Below are experts of layer 2 (counted from 0) of a mixture-of-experts language model. Rows are named router (the router's row for the expert), gate (a neuron's input weights, with its number), up (a neuron's input weights, with its number) and show model dimensions 128-191. Each number is 200 + 20 x the weight over its row's rms, rounded and kept within 0 to 999.
After each expert's rows: "mostly gets" lists some tokens that are sent to it at least half of the time. This comes from a sample of Wikipedia text that the model never trained on.

# expert 221
router,194,182,226,192,188,201,228,174,199,175,179,207,201,170,220,241,197,189,175,180,205,212,189,213,200,204,245,201,190,183,154,166,235,213,194,171,221,223,172,186,203,208,202,181,212,178,215,214,198,190,202,211,209,224,222,172,207,211,226,180,219,231,193,210
gate0,194,189,196,227,191,166,209,176,224,179,183,216,197,176,208,241,213,215,220,200,182,201,221,185,209,188,193,192,211,201,207,188,196,214,186,182,155,200,186,213,239,211,192,158,218,184,234,225,177,216,170,211,201,194,206,207,215,229,185,196,179,184,252,210
up0,204,202,209,207,209,209,191,195,179,245,183,214,157,209,218,184,194,177,202,232,217,187,186,217,189,201,199,221,195,206,202,194,204,207,237,221,243,199,255,196,227,228,163,166,159,222,213,206,225,204,177,203,192,206,209,213,187,177,199,180,192,239,198,205
gate1,223,196,189,193,231,168,171,221,184,193,176,153,181,209,219,211,182,182,206,209,186,196,207,211,184,201,188,204,188,201,219,186,211,180,189,229,192,195,180,215,242,151,204,205,176,186,189,220,171,146,197,196,228,191,205,200,209,189,218,156,211,223,203,181
up1,192,182,184,193,173,208,213,225,194,213,204,129,206,190,201,216,214,169,197,231,204,200,190,209,211,194,200,203,214,221,221,197,188,189,192,227,209,189,165,200,177,177,187,267,196,195,177,179,172,223,210,194,221,185,168,192,208,215,217,197,201,167,197,209
gate2,223,172,224,194,251,181,200,210,200,189,196,198,226,205,210,220,216,208,202,169,167,198,209,195,203,235,183,205,177,201,208,163,195,227,199,201,196,192,235,211,190,216,218,217,175,187,201,216,183,210,222,186,251,175,167,195,140,200,217,200,212,203,171,188
up2,185,213,213,214,235,202,191,199,193,185,197,180,198,199,162,170,172,162,160,204,195,207,182,202,213,186,174,199,243,215,175,187,203,215,180,187,224,225,216,182,202,180,217,222,221,208,199,223,204,202,217,207,205,196,204,207,219,171,197,186,224,165,204,201
mostly gets: " =", "\n\n", "This", " Authority", "History", " 42"

# expert 206
router,200,181,236,202,188,198,218,182,179,190,197,216,195,178,209,231,210,197,170,197,173,219,184,225,203,226,206,208,204,185,169,182,228,214,154,194,201,205,193,160,193,226,219,170,215,197,212,232,183,191,195,220,225,204,206,185,191,219,241,195,194,192,212,239
gate0,190,191,178,190,191,216,213,195,219,209,168,165,213,215,171,210,217,222,181,194,212,177,175,168,192,162,220,184,225,173,222,206,169,235,168,199,179,233,173,214,209,171,165,224,197,181,204,195,190,222,213,190,235,212,224,178,178,237,213,184,204,197,194,222
up0,198,213,228,229,189,230,221,194,208,225,170,228,237,207,207,202,220,210,185,216,185,187,162,192,147,188,185,206,214,201,245,186,197,204,161,212,197,144,188,207,200,200,203,195,218,160,229,177,183,228,226,226,191,221,200,177,173,206,205,199,189,197,211,209
gate1,236,215,183,153,230,179,173,209,197,204,220,180,230,188,214,189,224,221,175,220,239,199,204,165,197,180,214,183,172,193,203,209,231,216,222,184,213,234,181,194,205,193,182,205,215,194,214,187,207,191,220,211,177,173,187,188,207,168,160,220,190,193,189,209
up1,182,225,207,161,254,206,175,202,203,184,183,201,238,199,211,192,202,210,209,210,200,197,191,209,222,162,207,203,229,206,186,205,193,165,205,183,208,210,154,217,207,203,182,170,189,190,208,217,184,208,188,218,187,224,192,206,181,218,167,193,244,184,185,223
gate2,207,197,233,188,208,240,217,201,181,228,194,197,235,186,185,185,218,187,176,266,204,216,211,211,192,200,238,206,183,195,183,195,243,189,194,197,204,225,216,179,198,176,197,207,196,200,187,158,186,215,172,207,195,178,206,156,174,230,206,171,194,184,204,176
up2,219,198,184,204,218,225,192,205,165,225,184,174,193,180,171,208,206,196,187,213,197,181,222,206,189,208,236,210,194,189,217,219,184,211,200,193,202,146,181,198,219,209,223,215,199,178,194,205,157,198,207,223,193,232,203,175,172,179,188,173,196,164,149,223
mostly gets: "ians", "ans", "iers", " members", "ators", "ones"

# expert 83
router,189,193,209,202,199,209,224,190,186,184,181,198,193,214,193,218,186,218,194,189,175,233,226,203,241,181,224,197,194,205,129,169,219,220,202,213,212,205,177,178,241,214,192,191,199,214,235,214,191,186,212,219,198,224,201,177,214,212,230,177,217,228,186,232
gate0,203,192,162,152,247,209,209,176,188,199,244,241,192,208,197,188,205,229,208,187,187,206,176,191,245,207,198,166,217,215,185,180,205,186,215,175,189,202,174,196,211,245,198,204,222,157,189,210,173,190,222,206,210,165,211,198,186,231,207,193,217,199,184,202
up0,181,191,188,203,214,271,181,204,247,189,236,201,203,208,213,206,223,213,190,191,203,212,233,210,199,191,219,207,228,173,177,193,190,198,229,240,196,206,214,190,225,208,175,180,204,220,219,179,198,175,197,239,207,213,205,233,182,206,212,190,183,250,190,235
gate1,155,206,193,204,224,196,208,202,180,220,195,184,208,191,208,213,191,179,203,163,233,209,168,227,214,185,199,193,174,246,186,191,219,212,182,234,188,238,206,180,206,164,181,188,177,142,187,215,205,181,207,209,200,171,188,166,254,187,201,178,220,194,197,187
up1,228,179,189,164,240,214,205,210,215,216,220,232,206,187,175,183,214,191,197,216,209,197,195,179,183,255,189,194,223,236,226,200,192,199,206,183,249,151,205,187,190,238,176,203,239,189,193,177,233,219,214,210,191,165,181,219,225,191,213,193,178,204,174,200
gate2,205,194,179,161,209,204,202,158,208,205,218,184,214,194,184,204,183,173,201,185,168,206,202,211,220,196,206,200,219,163,196,196,206,183,239,184,208,238,181,172,183,172,222,190,168,215,221,214,221,216,248,210,201,171,193,184,191,195,235,202,198,203,220,203
up2,158,198,208,194,184,197,211,154,240,188,213,188,223,198,172,222,196,195,208,210,152,208,175,192,241,212,228,206,210,176,205,210,211,188,221,184,193,200,205,208,203,192,197,215,154,199,211,223,224,200,227,210,206,196,203,193,209,227,217,227,206,213,174,188
mostly gets: " The", "The", " Best", " His", "This", " Big"

# expert 247
router,219,187,219,190,176,195,207,190,187,168,200,175,178,181,190,226,190,233,175,194,193,212,197,231,199,220,204,202,185,176,177,176,221,197,193,207,219,212,185,160,207,204,219,192,227,209,216,200,208,159,201,216,209,193,226,176,241,222,213,204,195,215,157,202
gate0,222,202,182,165,211,211,211,188,207,202,180,175,230,202,229,199,173,223,198,207,216,189,210,216,183,161,193,188,188,191,235,206,225,210,245,159,197,206,224,198,227,195,187,178,188,209,194,195,194,198,201,171,187,185,229,181,213,270,206,200,179,201,159,189
up0,247,208,214,200,212,120,202,257,191,194,203,193,223,175,200,221,201,184,194,215,218,188,196,220,186,156,204,204,182,190,196,184,194,200,232,172,170,213,182,226,167,139,208,212,206,235,194,199,203,198,185,198,195,175,193,189,197,213,206,203,186,228,206,193
gate1,181,178,205,211,225,187,197,222,201,193,209,187,206,208,163,205,183,192,192,187,212,187,253,233,224,210,219,230,200,194,183,212,202,213,180,200,218,220,173,195,162,195,212,204,218,175,197,223,178,214,188,212,192,153,194,210,185,218,176,191,154,214,210,223
up1,209,193,200,184,172,225,185,245,216,238,198,194,203,175,215,208,207,181,190,175,190,190,200,193,197,179,215,222,197,221,196,212,210,230,191,196,232,196,177,216,198,224,189,185,172,196,209,180,187,171,214,192,185,183,233,192,218,189,193,195,185,203,244,177
gate2,189,177,184,223,177,148,204,189,178,181,231,181,218,149,204,199,196,191,200,164,169,189,197,204,187,236,199,196,181,199,187,201,178,214,209,169,216,168,167,181,165,181,166,205,202,221,192,189,215,201,252,198,210,183,189,200,201,189,206,214,193,176,183,217
up2,213,166,166,220,208,225,210,177,188,195,208,171,222,226,231,217,215,202,199,207,206,189,149,219,198,204,205,187,203,214,189,168,199,188,208,201,217,201,215,182,197,213,202,227,223,229,197,190,200,237,207,200,202,216,215,198,222,183,194,170,220,185,175,211
mostly gets: " species", " water", " wind", " Animal", "levation", " light"

# expert 149
router,213,166,215,195,193,201,251,164,218,201,166,173,203,198,200,216,205,224,201,202,175,205,188,213,247,218,217,197,175,198,180,168,208,220,208,178,189,205,180,155,188,219,216,187,221,212,233,214,190,193,194,214,202,216,212,187,214,194,198,177,194,219,177,221
gate7,200,213,217,206,210,204,207,191,201,209,226,207,243,184,199,220,206,209,196,210,198,193,181,192,226,179,228,213,182,216,213,214,185,196,201,205,213,158,180,221,188,187,197,219,198,195,192,195,160,207,221,202,196,203,182,205,192,188,200,188,185,183,178,211
up7,201,216,175,241,217,154,174,206,185,194,214,164,231,194,200,207,194,191,186,215,216,203,205,203,156,192,212,159,186,226,216,216,205,196,198,214,205,189,182,208,190,221,187,198,201,193,226,198,158,214,193,212,204,212,199,224,196,157,243,165,198,185,152,209
gate8,184,236,138,181,208,167,165,196,187,209,193,200,168,209,204,217,196,193,198,239,169,199,223,194,231,176,200,197,166,214,186,200,205,211,202,191,211,190,225,192,216,215,170,192,207,213,195,212,190,201,211,199,203,204,196,193,213,192,242,200,208,232,174,201
up8,189,222,164,204,213,254,134,176,207,214,180,217,168,201,184,203,151,168,188,215,201,210,218,185,216,201,191,155,239,188,210,257,185,190,181,172,220,180,218,206,203,199,200,193,188,201,208,222,229,192,222,197,218,207,191,215,220,214,227,171,198,191,181,220
gate9,184,182,243,220,207,199,175,184,200,183,198,178,198,212,201,204,182,219,197,182,208,212,203,171,157,201,192,199,227,195,201,232,199,207,180,204,185,184,228,202,189,229,196,193,232,220,179,192,197,198,203,208,210,166,188,215,183,207,244,179,201,203,172,210
up9,238,182,177,210,177,261,198,177,227,243,189,223,240,197,207,183,206,190,195,188,198,193,223,194,222,168,217,188,201,183,177,179,181,205,227,227,195,214,200,220,189,225,196,211,175,221,222,184,221,198,180,195,204,205,188,171,208,192,183,208,171,183,232,182
mostly gets: " the", "The", " The", "the", " its", " their"

# expert 19
router,200,171,238,183,207,210,222,164,198,196,184,203,196,197,215,240,193,225,201,187,180,215,173,204,222,199,215,216,193,183,172,189,202,209,189,190,194,218,185,175,192,224,192,182,205,202,244,234,177,202,198,208,187,241,205,195,190,237,217,189,195,217,187,211
gate0,219,183,192,225,196,188,213,182,166,211,186,240,177,206,203,200,247,197,217,229,190,191,195,207,221,191,213,175,153,187,217,178,197,205,213,222,194,210,197,177,202,199,152,205,221,223,207,194,246,199,184,196,187,197,202,192,187,214,202,212,189,188,203,191
up0,183,211,191,221,213,234,209,229,201,192,182,215,192,196,203,203,183,156,175,198,198,215,170,197,215,170,218,220,231,233,187,215,196,205,194,199,239,183,202,205,194,186,205,221,205,177,172,196,176,199,195,196,203,212,206,225,216,216,229,211,170,184,244,210
gate1,187,197,193,192,236,212,237,226,182,186,157,181,230,192,207,192,176,229,201,227,193,229,165,201,182,248,184,205,190,208,198,197,220,188,207,191,214,191,189,203,222,224,214,191,204,192,173,218,164,177,211,221,190,167,210,218,205,226,182,193,232,168,209,185
up1,157,209,231,193,187,187,197,188,244,203,212,162,191,223,177,210,192,190,187,195,219,203,242,207,187,201,207,194,199,182,156,206,206,211,210,227,194,203,200,193,207,208,178,204,209,172,209,196,186,199,217,187,210,174,216,177,186,220,188,195,212,206,184,174
gate2,186,203,224,193,219,240,181,155,206,177,185,204,209,210,189,238,226,208,214,178,174,196,239,198,189,175,201,193,213,186,197,186,205,200,195,221,194,208,181,197,207,198,188,190,193,208,165,211,245,186,232,186,200,204,210,134,257,203,180,195,176,214,191,212
up2,172,199,175,220,218,197,203,173,208,189,167,220,168,186,197,211,225,213,200,188,182,193,184,198,211,175,213,250,234,199,237,218,200,204,179,193,218,245,226,244,189,220,223,188,184,195,208,208,204,202,191,183,197,234,189,184,223,208,179,199,200,180,179,190
mostly gets: " his", " its", " her", " their", " this", " The"

# expert 233
router,204,152,237,192,208,211,228,192,212,189,179,208,166,193,226,208,183,216,177,201,198,232,207,238,211,192,222,190,212,195,171,178,216,218,158,193,252,177,195,193,226,197,201,183,197,202,243,251,202,182,169,215,233,235,242,208,196,189,253,168,198,212,206,201
gate0,197,200,225,224,175,181,194,210,217,176,202,229,203,176,211,206,212,187,213,194,182,202,209,198,205,189,202,222,184,207,210,159,192,179,226,177,197,162,204,194,175,185,189,188,214,214,202,193,219,204,221,214,175,204,231,179,220,222,217,183,219,204,196,213
up0,216,233,169,237,214,192,214,194,219,195,187,169,206,198,194,201,187,196,205,244,185,195,173,224,196,165,204,216,187,220,204,176,161,194,231,217,193,205,199,207,241,183,226,185,190,207,220,158,162,198,197,195,219,180,211,211,214,211,174,208,227,213,181,193
gate1,200,201,192,204,200,188,215,205,200,210,180,193,191,195,199,194,200,244,202,207,173,215,191,235,183,153,188,212,181,188,202,204,221,194,266,211,214,181,212,205,237,224,241,204,180,200,210,219,211,175,228,205,170,223,222,204,199,230,166,168,203,215,201,188
up1,187,214,187,238,197,190,240,207,236,176,204,188,188,206,174,189,212,226,216,182,168,216,187,194,174,168,179,209,184,174,204,191,212,182,234,198,203,211,197,196,213,203,226,194,175,216,188,241,219,188,238,208,198,224,246,196,211,237,169,198,215,207,197,198
gate2,241,213,192,194,196,214,225,205,254,211,199,184,197,192,207,200,220,233,187,177,191,195,191,196,225,193,215,184,195,209,197,206,193,205,211,172,160,193,209,193,182,205,209,217,232,178,214,213,222,205,206,197,188,261,195,174,242,193,156,218,236,203,220,188
up2,186,196,213,201,183,203,183,181,199,179,159,216,196,205,191,215,191,194,200,216,186,220,186,212,200,173,207,201,202,181,190,212,198,172,193,218,230,202,199,202,212,236,210,183,207,208,194,210,149,165,212,206,202,172,220,203,185,210,263,201,199,199,223,191
mostly gets: ").", " ==", "\".", " ===", ".\"", " ===="

# expert 144
router,208,173,207,170,180,218,202,190,224,174,196,199,190,136,226,221,227,207,172,224,181,229,166,235,194,202,220,206,183,193,152,178,218,200,179,200,237,226,192,171,210,217,209,197,192,225,230,210,172,205,189,234,193,213,183,201,161,212,196,195,191,208,210,225
gate7,188,199,204,215,228,223,193,208,188,209,171,208,248,207,181,207,174,198,215,194,195,200,210,175,158,160,186,227,183,180,197,183,229,239,203,236,163,246,211,194,227,195,216,212,229,192,222,225,205,155,245,211,215,187,217,170,205,223,248,224,162,178,222,177
up7,214,205,165,163,224,228,187,203,173,190,237,198,193,219,153,188,215,181,200,204,214,212,168,193,169,219,202,193,168,199,181,206,203,200,218,189,196,217,224,182,197,204,213,198,198,238,194,202,217,231,228,214,177,176,206,180,205,252,209,199,181,191,195,188
gate8,220,188,216,211,178,219,222,201,191,182,194,175,232,204,187,236,215,190,192,228,162,181,190,213,203,232,228,244,209,205,223,181,201,226,216,211,221,167,182,184,217,199,181,194,195,199,220,195,184,206,185,213,270,211,195,185,217,218,165,214,206,229,204,223
up8,217,219,215,183,190,198,186,205,181,206,204,224,187,163,236,202,215,172,191,208,197,184,232,207,209,174,162,179,176,222,170,218,184,179,220,181,173,231,189,195,205,207,200,187,214,228,189,193,186,204,253,213,188,171,204,207,224,212,182,217,171,212,182,171
gate9,200,203,212,233,195,196,201,200,198,166,160,199,201,174,223,217,192,170,203,215,238,216,194,195,235,135,233,165,171,164,185,214,166,191,179,191,177,188,186,173,216,183,200,232,182,176,212,194,186,208,268,208,249,243,207,191,213,218,218,229,200,210,250,214
up9,183,202,166,172,192,194,207,192,182,161,231,234,257,208,215,196,210,219,208,194,205,222,218,222,178,173,221,187,202,206,198,219,215,212,212,210,192,190,198,186,225,229,247,217,173,166,219,204,189,196,148,223,216,195,179,210,192,198,160,261,210,200,230,178
mostly gets: "atic", "ilding", "ical", "ications", "iation", "iness"

# expert 187
router,206,165,214,200,201,192,206,165,186,182,154,207,209,196,189,223,189,208,186,196,202,232,226,228,205,217,222,183,182,213,195,168,228,205,176,200,182,205,190,168,209,192,210,169,227,190,203,218,204,166,197,192,194,230,224,210,220,234,227,191,221,241,198,260
gate7,179,198,203,205,211,207,200,244,203,189,159,182,186,201,218,216,216,199,196,194,144,197,163,214,234,202,194,222,195,198,225,198,191,206,172,183,209,227,197,194,236,160,206,185,194,210,200,195,232,187,203,204,221,196,189,193,220,182,167,203,203,231,222,226
up7,173,185,202,194,231,224,209,227,188,199,152,205,203,208,200,205,200,174,217,204,180,205,168,193,200,191,207,162,203,165,203,179,182,211,167,204,222,221,208,207,255,196,246,208,203,219,186,179,212,208,210,195,195,229,203,201,182,217,175,170,189,223,216,209
gate8,180,185,198,190,202,236,190,188,236,166,199,250,183,195,221,199,197,226,200,250,188,203,218,201,224,174,183,205,154,188,174,192,208,202,199,206,217,159,189,208,201,148,205,181,203,187,195,197,200,235,213,192,226,197,197,175,177,185,192,213,181,223,186,201
up8,177,185,175,214,189,189,196,242,208,205,199,186,228,199,182,214,168,205,200,185,197,206,251,208,240,162,216,181,185,177,200,167,200,203,174,228,250,211,184,199,210,189,211,214,164,204,212,187,184,192,224,195,225,164,182,181,222,204,226,196,212,225,213,191
gate9,182,168,203,183,188,228,201,160,184,177,205,189,204,194,186,216,181,194,213,225,169,214,200,204,246,236,218,228,180,171,194,183,191,195,213,218,183,229,180,210,210,190,226,194,193,216,193,178,186,180,215,193,209,190,221,195,256,211,206,206,201,208,206,201
up9,224,198,201,190,221,211,189,191,192,191,190,193,192,189,180,204,224,191,199,209,191,185,210,191,231,211,183,206,209,211,203,201,199,220,215,210,167,176,175,194,220,215,197,178,252,221,211,182,194,188,185,195,206,198,188,212,191,199,221,174,208,211,198,237
mostly gets: " to", " into", " would", " will", " may", " could"

# expert 62
router,223,196,223,155,198,202,195,183,211,161,209,203,202,138,225,215,207,208,168,179,189,227,187,245,212,179,223,221,173,209,177,185,213,200,161,210,221,222,196,182,196,241,223,189,197,205,220,228,194,207,196,236,218,211,186,179,198,240,185,171,200,205,210,216
gate0,185,184,215,141,208,198,199,178,206,193,200,212,200,188,218,197,173,226,202,209,194,235,178,190,177,211,194,204,195,229,185,192,216,204,199,241,195,218,218,221,207,200,172,172,202,210,161,193,243,193,245,239,197,202,191,208,207,208,213,200,194,206,142,216
up0,195,192,177,188,179,186,201,163,224,154,241,206,197,152,219,204,215,196,194,172,190,200,191,180,177,200,199,183,251,215,200,195,200,222,219,208,191,205,231,192,186,159,234,200,227,210,178,207,200,207,278,218,220,191,195,191,197,215,194,201,207,189,173,198
gate1,196,176,177,196,215,237,221,201,210,202,178,193,191,191,193,225,196,196,231,217,197,222,180,211,175,215,211,211,207,203,187,193,208,212,212,254,157,192,226,191,179,218,196,185,189,226,213,202,167,175,213,236,238,214,225,173,221,192,217,178,237,205,225,207
up1,232,210,191,200,244,140,209,194,160,174,205,213,218,231,212,184,218,221,189,171,184,201,207,210,227,246,197,197,210,197,170,216,174,205,184,179,204,186,188,197,208,161,201,219,206,175,197,194,225,175,217,210,227,181,197,233,212,197,165,203,168,192,179,209
gate2,148,181,209,237,204,226,191,191,186,226,193,191,218,200,232,208,234,186,206,227,169,221,193,233,209,184,204,199,195,216,211,186,210,197,197,231,176,226,170,207,197,170,206,173,197,195,236,200,214,224,253,209,215,191,217,175,223,200,175,219,194,225,173,193
up2,169,204,200,208,199,178,199,209,168,219,199,218,193,223,220,201,193,199,193,172,234,191,209,182,232,232,185,179,175,162,213,222,206,220,211,211,203,194,191,212,227,213,203,200,163,210,185,189,137,198,214,193,212,194,181,201,224,188,192,230,182,211,196,192
mostly gets: "ized", "ted", "ful", "imated", "standing", "atic"

# expert 107
router,229,168,205,207,229,202,212,181,200,197,177,208,188,191,192,212,200,215,188,187,181,250,195,225,225,210,213,229,192,180,167,158,226,212,190,224,223,212,208,171,227,189,191,183,198,210,205,214,215,187,202,205,209,203,213,171,198,208,207,196,216,225,186,257
gate7,191,208,190,210,215,228,211,253,205,201,202,239,205,199,195,194,213,203,188,190,213,198,225,191,229,187,204,181,205,189,233,236,196,199,178,210,208,155,207,207,210,164,188,206,208,213,195,208,181,207,161,190,197,245,196,213,211,200,197,198,224,185,166,255
up7,214,188,176,196,213,193,185,205,206,225,166,167,205,203,214,218,197,193,225,198,193,210,239,214,170,215,205,225,228,202,184,201,203,168,188,194,176,220,202,204,181,235,229,170,188,210,214,187,179,195,241,196,203,178,192,151,185,207,203,203,149,194,209,193
gate8,200,216,161,204,230,210,200,171,196,176,199,228,217,193,169,208,204,192,210,206,185,209,185,191,177,176,187,209,214,237,181,224,217,202,194,157,184,215,193,208,165,201,212,218,140,238,216,184,194,204,208,213,175,197,206,239,165,197,179,179,228,236,223,185
up8,193,207,197,161,231,205,210,169,202,187,203,209,203,193,194,198,196,198,198,222,196,193,146,205,169,154,207,186,241,221,201,206,218,227,233,204,193,214,189,203,196,210,206,225,181,233,204,210,241,186,182,219,146,186,199,196,201,178,209,197,200,237,206,208
gate9,223,189,206,181,200,174,199,205,198,210,203,169,210,206,249,197,237,146,207,211,200,231,157,226,197,190,191,210,223,207,204,197,170,192,264,180,232,188,202,188,193,186,197,208,219,204,197,200,200,200,165,218,187,214,202,200,149,207,176,188,209,202,242,219
up9,202,207,226,207,195,220,211,196,228,204,195,196,218,191,186,190,177,201,209,204,200,220,192,198,190,254,213,175,199,237,205,222,217,184,211,189,170,171,177,220,216,190,193,237,211,162,211,188,200,202,186,201,184,221,174,170,181,185,211,197,190,207,162,219
mostly gets: " after", " about", " from", " against", " when", " with"

# expert 162
router,198,181,217,206,228,162,219,192,194,185,176,221,233,174,198,221,183,201,190,181,200,224,188,201,225,198,224,200,190,164,184,171,239,209,176,177,211,200,197,183,188,214,232,193,186,179,212,213,176,198,174,226,221,211,204,190,216,206,210,156,206,215,212,224
gate0,177,197,236,208,195,210,214,181,221,211,212,154,173,206,178,206,256,208,202,190,184,199,195,189,237,194,224,194,184,191,181,213,208,206,233,173,222,217,193,184,209,204,185,204,211,169,210,211,194,227,177,222,195,208,187,184,214,224,205,173,186,194,191,188
up0,183,199,215,186,194,191,210,253,193,185,195,219,207,189,212,193,210,227,187,199,186,196,175,212,194,222,218,196,196,226,180,172,200,203,188,172,234,212,204,218,210,199,213,203,179,203,200,186,183,204,184,217,183,173,214,196,211,165,215,198,212,171,218,197
gate1,144,203,196,192,212,213,212,191,167,204,181,218,195,177,179,200,173,215,190,196,186,217,211,197,217,188,240,206,212,214,178,220,222,225,196,216,213,172,132,215,229,231,264,206,185,228,214,188,203,196,215,205,206,225,216,194,203,198,233,199,199,195,188,207
up1,209,181,152,221,178,195,226,235,142,211,202,208,195,209,215,190,226,240,193,196,226,195,177,205,179,182,196,198,195,199,178,215,207,204,228,181,164,200,222,172,178,222,171,189,197,173,199,218,162,215,156,217,210,204,216,197,208,173,178,195,195,213,223,206
gate2,178,184,165,190,187,184,211,197,241,171,185,196,203,217,172,199,175,177,200,187,192,201,202,191,222,217,253,211,217,182,202,193,235,190,176,225,234,222,203,188,198,207,187,174,216,223,190,209,176,244,163,184,212,204,222,214,202,195,187,196,222,187,223,244
up2,169,219,225,218,207,234,215,188,219,212,207,207,186,236,184,205,219,193,193,185,169,202,178,201,183,198,172,213,203,185,212,181,194,199,214,148,184,206,178,194,174,228,150,229,232,193,203,197,198,202,217,187,173,200,188,158,197,162,209,165,197,175,205,209
mostly gets: "ović", " Russian", "ić", "ski", "sky", " Chinese"

# expert 207
router,220,170,199,205,182,212,216,184,177,193,203,184,191,180,206,250,182,184,181,203,177,213,184,223,217,219,224,221,195,177,179,209,204,207,183,185,207,209,181,169,202,192,206,185,227,192,213,201,160,191,194,208,217,209,208,207,200,215,204,201,200,244,173,230
gate0,199,176,211,208,196,213,200,210,194,200,195,214,166,183,155,211,241,189,207,192,167,204,199,220,220,182,170,222,185,204,183,197,216,221,216,184,191,201,188,182,215,184,184,176,192,195,209,192,147,198,186,200,170,192,198,198,199,176,177,210,193,201,182,193
up0,208,182,236,164,188,216,189,203,229,191,188,171,188,172,149,185,223,214,202,220,226,200,178,156,194,161,218,203,185,190,192,199,189,182,210,204,230,151,188,189,193,198,203,219,189,186,192,223,200,189,215,222,210,197,192,193,193,172,188,192,233,225,196,201
gate1,165,209,199,206,211,228,199,185,244,209,199,202,217,155,228,207,209,189,200,217,223,202,200,222,201,197,194,191,178,216,172,218,185,209,167,234,170,200,209,216,180,193,155,225,192,185,194,211,185,149,244,161,226,211,211,214,213,233,189,203,212,216,179,186
up1,230,216,196,213,197,205,213,211,213,239,214,210,215,192,184,205,170,184,211,197,208,207,201,201,150,202,231,179,173,243,196,205,172,173,205,222,160,133,211,209,179,208,200,223,238,198,198,189,191,204,228,179,206,220,207,212,187,212,191,207,204,171,223,217
gate2,187,203,239,175,195,199,188,227,206,199,192,225,212,177,272,200,161,191,213,181,180,207,208,219,197,184,170,204,187,211,212,197,193,169,177,186,241,158,177,191,187,199,253,206,214,175,197,191,157,214,147,204,187,195,182,208,195,217,237,200,203,194,209,216
up2,196,186,255,185,186,208,182,210,224,192,184,189,203,208,181,194,173,189,193,193,187,205,218,239,205,193,186,187,228,210,169,200,221,199,206,185,217,199,189,192,219,195,237,184,210,160,199,215,199,239,209,190,196,216,181,204,162,180,203,179,199,191,207,234
mostly gets: " population", " class", " business", " members", " author", " children"

# expert 213
router,218,172,214,204,202,192,211,168,202,186,164,207,212,198,180,213,226,187,187,208,181,237,197,214,208,209,208,225,193,197,171,178,227,217,178,192,219,198,203,175,230,182,191,193,222,205,208,231,200,185,198,198,205,238,211,188,220,202,206,173,225,245,182,254
gate7,218,199,160,168,201,232,204,205,180,166,189,197,149,200,234,196,172,189,200,164,198,212,178,210,201,176,186,211,187,262,213,189,204,214,221,231,199,168,199,195,210,199,202,223,228,199,207,195,215,205,206,192,231,223,229,190,182,201,211,207,228,177,199,194
up7,161,211,176,226,182,205,213,212,199,238,206,205,202,201,200,207,204,226,205,195,203,229,197,198,163,178,193,240,215,186,186,207,229,218,207,208,213,199,213,182,234,214,235,167,205,224,196,204,203,211,182,211,184,215,169,212,177,192,135,208,190,172,195,201
gate8,194,205,214,204,207,228,201,218,185,184,177,232,224,237,208,207,192,176,175,184,195,225,217,188,201,220,170,235,173,201,211,181,208,199,189,226,206,206,211,213,180,220,237,208,244,192,198,232,207,193,211,193,219,193,184,203,212,188,220,163,198,205,194,173
up8,209,211,224,221,202,198,190,214,185,183,158,243,200,200,205,198,248,197,188,210,220,201,192,209,216,221,208,192,176,193,201,200,209,191,206,201,217,204,173,188,186,156,191,198,199,191,191,189,237,159,150,198,206,196,170,199,209,225,231,212,224,178,222,212
gate9,237,207,177,243,167,187,197,216,154,187,220,190,184,227,217,196,237,200,173,177,215,201,184,204,177,201,208,167,175,183,244,194,203,216,207,222,263,173,220,205,209,187,200,194,201,220,194,223,200,188,164,197,193,202,184,191,193,192,187,195,228,171,200,233
up9,195,214,222,205,156,211,188,218,218,173,205,230,215,200,212,217,199,183,197,209,203,221,172,222,212,186,198,179,217,226,201,199,197,181,189,203,191,195,196,193,207,197,182,202,233,161,189,187,208,158,211,216,232,162,231,212,212,211,213,211,217,244,197,224
mostly gets: " against", " for", " to", " joined", " To", " defeat"